{"num_hidden_layers": 14, "n_experts": 48, "experts_per_token": 2, "hidden_act": "swiglu", "router_score": "softmax", "routed_scale": 1.5, "balance_bias": false, "router_z_loss": 0.001, "router_bias": true, "lr_router": 0.000672, "norm_eps": 1e-06, "tie_word_embeddings": false, "max_grad_norm": 1.0, "max_seq_len": 1024, "max_steps": 4416}
Below are experts of layer 11 (counted from 0) of a mixture-of-experts language model. Rows are named router (the router's row for the expert), gate (a neuron's input weights, with its number), up (a neuron's input weights, with its number) and show model dimensions 224-255. Each number is 128 + 32 x the weight over its row's rms, rounded and kept within 0 to 255. Numbers have three digits each.
Before each expert's rows: "gets" lists some tokens that make up at least twice as much of what it gets as of all text. This comes from a sample of Wikipedia text that the model never trained on. Tokens count by the router's weight.

# expert 32
gets: " a", " an", " A", "A", " one", " American"
router:097061146141134145150207152068111156110149088112149167146115094128120110171077121178138132195116
gate0:094115169187098067112158120114168159183163088130142111122132174137122077108149083113135144085160
up0:096105157104144126135103193138091108123119067210127211105141220152166137089148101109141176170125
gate1:069134096083144133185140092145140090128176060110134093118103076144178097096110120149080179081103
up1:099150074150143195140145127072086175165103109116137127121118145099142084147145140171129118098187
gate2:204168151137139112109141118130169108082117152135116143059142111112106112139147093090181082168199
up2:099146168146177140156113083115163155171064186115138144084175033095139142165158117150131111122178
gate3:154133114060108139156091185065097118125107109062149167160121142139134116152135114116076129224089
up3:201108120098133114087108093104134131150176087137149137109121123093112159121089121115120143134134
gate4:067105135171108120162128131160107153119136088112169147110169190159145170176080094117142163152127
up4:095118153127090150118121111128119137151147117106154103108085133154140132106124135070177095107128
gate5:129092138157126158093129204129137088122154135130085198134116106170172168125111136171136053182071
up5:078130116111117134098117103119123163169135145116161145121121164144097162103132112124135155155119

# expert 10
gets: "s", ")", "\"", "}", "e", "2"
router:115063131114126125132151122105142101100155084147138103104120108158120112151153112186095059181147
gate0:120139082127127137121109052108136165129177093138092084132229141086122130097113107125078106160126
up0:120075105203148130131200176167090166168141181148151156145128146145076153148142046181181037190100
gate1:190087151134111100129093182120151131181147186160115163079143152202148159115125121109137155133135
up1:101137093109142162036095160109158147116068148089137123175110162072143116136134107110186178163133
gate2:132114145169153134140133087134143057120161162152147097067099117112155103132120067099155057095128
up2:159127139134089112121113170073101082168194144082106130115131127095161141159109127098162125142129
gate3:098164106100142183094076136165181115147123135200153137153061147087111177152087098114241159134122
up3:107117096188125144120118102104124041143158127126111125109110157144083107146175129105151093135138
gate4:173083122135121141163119133126109179174186103142116142092124158100091186115162094126131106157124
up4:028134090185096114133144150174136136122163146123106170178055124173133166116116196170098174208097
gate5:124152107128086111104092130178173126116157097149106138143140171067103120133167150140162061160108
up5:099142108080149107133170094173105092125179091107127134115126085148187164124131108098185135143076

# expert 16
gets: "e", "a", "o", "ton", " University", "n"
router:131134185210128095137136067097149101142147135112119103115120109180117146152097090131115083136176
gate0:127185160170143104163135157142156109133111179175225098159095113186109097160153175087098078116132
up0:140111159138115145137092127092168128108146086110142092098160124136136153143097140161159111180129
gate1:134147226107094156083151097155130076140110171114122140184141136186122133155102129146163053167119
up1:090114143109182088119144154147119120112146124133215081161101157137138092111222149122154150140134
gate2:134125121175120141120131077128098123171097163163113065133123128104157127132107100147117160121162
up2:103102130108163105137097160165083136106150102103120139158157064155103116072156123173081130116101
gate3:112092133138069076107103117090080097154124149184105186109156083152091145139129145198103128122117
up3:154090149079163134110081159089113086110116067158133150133133092107088098124111124129100101106082
gate4:159202090202128149147123151149128077160069145133102156110157142093149115165123123136124135165094
up4:157172178150110103141166143137118105135134057101126138157143103188187142150125147174152163092042
gate5:085127118157147163190161084126113094094112133076114144116152154078180132101172133107137182117121
up5:141150185098119149121094105175101115091158069188128171120107155149104120117117150132178111169164

# expert 13
gets: "  ", " comp", "u", "i", " Comp", "g"
router:132118167161111071141143127133105115081157124162130130153118118159125138213148133153145105125169
gate0:060150143125105114127100137130090119148188177213158177133110112077109139089179095054078180093147
up0:096102137137188107172107113123079145149189109118179099148105108129164132096104133133131135100087
gate1:146097142123122149151141097161144107110106080138161120168136139098115115099149104112156158127155
up1:121136118117202095098193094089123036117138122143105136170115101074171072139106198137096159066113
gate2:115128073140060165118105171123124139165127094159136081095100104097136177139097139160151096126178
up2:168121166128155125110152117064159078140162129070087159130177124112189162119151160092091113096194
gate3:126204114126128135116138170132096171112091190127178142134102150179095141140125141160128141099117
up3:151131134118171142191114098121095104150103168093132081077129145118155097116139060149107135158125
gate4:182066140126090064100116098115132141104107095150095144172105115096075169171126128109156103158114
up4:136116200117169164126143178112118077114113093116152129135157112128175093143129160120128137138046
gate5:152127094133080122140166156086188152164109088146103145096102098157178104141087140212139177091155
up5:080085109146106151069169090141112133161117133123131055150124130176122117089146138123112119110141

# expert 35
gets: " in", " that", " as", " of", ",", " for"
router:079148147157097112141134161102126167094122113111157112142107063145128154126107169169098098143142
gate0:128173071132097206167092121065126144142096127154216090146136125155063069164125164129088152072113
up0:119097121115138167077180129137191090182165148191105113151181135094178122106097132068099093164114
gate1:161145089151144117072117123154151098147106111128168171143118095131119138164124096152160157198136
up1:110094164092145102120137132094110141100135105062083112112103148076078101135076150146114181137151
gate2:115047149064179146093188160108131105133138137139129166155143177181137156092132120091119148105096
up2:114110136099138162181163122128139131104142189115111121079106076123164184149128140127144193148135
gate3:183116087151122139178206123139139149110173120133109167087091126139179132074123132140079115044100
up3:179167098078126203111185188141176112222083163117078086098077155139188154078140136105062048154187
gate4:095134194088120102139128198091075140153071099174137161138157148141100047108069092094136137138138
up4:159175070086132107121118126099125115080082144136149122151178128138186139141129119104091134132154
gate5:151098151093157088128122135148108163128116142153167110171099129092168126099177104194180167077101
up5:144082120139150193102074132187187144125142056118117120126141165179127047186114142017153105166134

# expert 21
gets: " of", " to", " at", " on", " from", "-"
router:147196139145158112117157092105155133049152120163167159162122144130168152152144164158149102145112
gate0:098190180186135189160176112148134150102119126085044101140127137079144103120125112139135111142150
up0:143099109144081177126072124128069128106170097041184075133144053160072144116154074165133146115161
gate1:154119162100099137125115167117115121138101093120191146152198058135177145176082137160144085139115
up1:115161102101152155097158102122096104184136181099135097111154155114128117109147130180168055171185
gate2:146157149142127045108107177165110109102231172110094113098068120112126181162123118137118086174075
up2:103144103129208144120130134121105103107096069094090180091105137130150175133161120150159145132118
gate3:205178137146125129121176128140061171042124116181179143119187143115079097107117143172159057114135
up3:173120147043105110133089108117076136178139114130167102157092078097180143145119096167192047114183
gate4:136155150154087113137129115096079122131209135141114078191072161044162149155143157096137084156160
up4:103091153111121117119118105151098080185137153101068099117096077150102147134072152145115145088066
gate5:089177157103152067118125133150119147101161171173176167198134081114110081132068125103144050125166
up5:147135135122146084120133073142109115123111134086125110182129106165155179140108158108076158138111

# expert 0
gets: " in", " In", "In", " the", " for", " won"
router:116188173163072119151184104112086183084146076103139112132126119115181146134126095182104121193135
gate0:127123124109116160073107164225126124083119187137093132126116171103097193209059169064131166150122
up0:150127115104092142086131124157090124165139095207179145148137131112101138085167142091121156119128
gate1:090149171111158114115151153092101091127143121129133116170071134068134135156100142112097113108088
up1:108116139163131147133132115115126103175154153134123163165136147101209194155174074068108141123110
gate2:112114140130115192154121094146086094167144140146134155156122137120214155092169185168147108105162
up2:106099122145176098077073175132088126147143147151093111070141137117133110136198107095153090053173
gate3:131153075147128156157110150168155136105159117099095077120139089166077079093178132133117116118138
up3:106152153152119116136161090096136126130056142123144139160118137156145118136099112144082145144129
gate4:113079174144088185131113148115068138153189112165103098159114111142068134197101165195151098112173
up4:161100125128079086163144148106153148116136093129189112105125144107062156136095134190107099087123
gate5:139146113195104181120158171178140119155080157113108120221131166144080145061161181097145142128104
up5:139173120143115079118132135127092212114143080121136132122125112128119089144153152122067116156112

# expert 42
gets: " and", " as", ",", " or", " of", " the"
router:102133174109137126143127112129099106122122088134160115131086096179100137151103201145097090182172
gate0:121098105127096156129116120138157166125169171131142100123175160097113112102067132110134192102108
up0:195132118136143148115104138172060125127126136111099109130102098100065136157153194112069162112171
gate1:131086165143136100120162148075132104176124102174138104126083086130164115125090079056109120154154
up1:075118045134193159155094119136197054164107138116083186185087099123142146173160130085131106136086
gate2:088127131080141095135159133170115141161094132144097106112158075138108074160170170093175066167204
up2:140129146117130131148134081162158147111083119231042069139138137134112115163142153143160099159134
gate3:136124148051124196124164119096093162128125143117120042136159097134094130093112184093188147190172
up3:139166186158116096147113150101183154114119140122098132167134089106124116171130146114108169095087
gate4:170101107092073108116119132094058134127105144124056147122132170067094099151182118137160098202108
up4:109117144145127179118111160110082073134055154163169045129105144127139158184152084133105125086195
gate5:088136067127165096167132169136085134129111166110099069063189158128152089125121129148114112114123
up5:106104165076085114089185181131184138102168069146085155128120142107113155151144089113142097129108

# expert 9
gets: " the", " The", " his", "s", "The", " their"
router:181162139160120095117119094158119145103175079152150084129107107158139151163118151107074099130177
gate0:138164053161129166145068077077089109174090162144110162119117184178123078239131133157114159157141
up0:120191103151131186118099124094146128073118153086145120074163168147123090176114139176115091134165
gate1:185122139076098165106176137116135151090140120166193132121111146141181073139139144139112128124199
up1:030163138115113138065156129060140158067067132131131140071112113087137160069141090122150135116115
gate2:143129091094172160101154183132136148142091178155131165132086105097114140121051138146112089162160
up2:177128132129125117130170152135176129162085156172143154111121131142117139140115135071080105083124
gate3:168093077113126114166081094111117176126146123119084171096167159148129121138046110169145097150110
up3:145059160114130108096102124134179137126072064131098112046147132105142155169137150136061149113162
gate4:104170076134128113121120091123165111068166163165116139135098181149102114120154121163136113163107
up4:067198122117207150095130160171123149077151195135105174155169130111147167142058147098137121080113
gate5:132140154170156128141090178120163109122153151097167151137135126102132086152118124080141092143128
up5:134183113101114158172128143102123152125133148072191117156149090138115137070186105153101117112147

# expert 31
gets: "s", "e", "i", ")", "a", "o"
router:132075171120143141139124075095142107138171129131134134143078136162151178122157106132096121164104
gate0:126151119085114191104145149127023132123117017123111112099105145103130089067106151110062183139049
up0:107188157075112067178153160125123191068114103093130090127129131131132066174116109142114140173105
gate1:136085101153122126176108065103087121160155093155137103131072103130121101070154082131167171170088
up1:104117142126153146139159139120108073084111137101153097184149108089156094084144099137098140102101
gate2:126168159087126072079097092183134115116109120122153095113129051183093125114093121102143085064147
up2:173173100140152097145136095097178070122089090120121133158088072109161121104098079133167134068147
gate3:059093095118181147109145134081102110151140080121103096117116193101168102163121144156136130126105
up3:096164134235115087137116132129159177109181107153162098080147113128110117129104097162157114187161
gate4:152101121090131097145153156118130131124130127179136141086184127114171154140131131132145132166034
up4:140082107103154117143093140079116143105149079103135124143134137145146139130130143076120163131113
gate5:090073103132181090164099118157106122091132151178116143145155133190170099130125128085139114170161
up5:150107149067082100168144031111124154184165142143164107132119177161164124108151121095131142119106

# expert 30
gets: "'", "-", "ti", "gu", " Gu", "á"
router:078131137173128080158180071110115080114174142141157109125115113171161151175077158139103078121123
gate0:136170147114153119170176105115139167150167166114027086143126073141063116113139092110145137093104
up0:059108089172169130104117118145153168168101121136137094171133110161118188130131168151113171149162
gate1:118109107097121151149101123091166144134112072116055132132115107086125154200119177128111103138142
up1:121111144126157198174102097081146214125151184143116056169094125041126134121123104090088163089152
gate2:120088120151150164095148102161170097124150117116120134134051164095174107096115084161183132089137
up2:163144125128124165113124128143122156177056113083220145132150173106151153097084085130055138128098
gate3:124139186097131121169107072125116123139133155080109117104154116108088138180117131197029134109158
up3:103103111117122088122116146185100094181191165092082139099109092168099073165080153124132149139118
gate4:085130180083058118142119107079111103089098111085098096090089168133111129130194143117081173121091
up4:120107192095174071177078117143150106146105136125116166133138158124081205097105155131135097147163
gate5:156148144134155098079140157122084187084168187174129075096133137108116104062093136154171092136104
up5:150049068138163081156144112168099115119155144159167144131135184171223172085120169153155086137128

# expert 5
gets: "-", " (", "–", "\n", " un", "/"
router:149172104169114142127124099144117116097155127201157186121141139184175157098121129128181091170094
gate0:162175134154105086116147155180154142127160119174145130142039137125120108074123154096121103142136
up0:105055170168074104117133098129139098145147059111145090111134100101098109090061109107129115136135
gate1:115149161100087168158098113123081170116126190162067157115111066153131100132147127136168140092106
up1:083134163113064169106104120086185102149126110177155172089095124162142118110106174145110095089132
gate2:139114145101085114135091155141098120140131177105138169091160125103075170130182148134095083126119
up2:094134104097132142132173125110138114195185147165133150176165142151113125092115117158208174086104
gate3:130129106110152122130139128193125125058114113195156049206127145133169137129177148125134134112138
up3:118136193080180142178142195113164143114118079126192110187114144132166094136118112178130085099161
gate4:159090143082149095143035212183138149111136084134136130116154100125134206123095174198117098115125
up4:152094176141122119179102136185114196113161131125094178153151173139117116136123138102141100083104
gate5:182168147140098086076198096100145085149137085088129090118199152122046105147123158184048144097159
up5:218141117126145112177175125117108144185110166169073086093124138178183115079169101151128148187130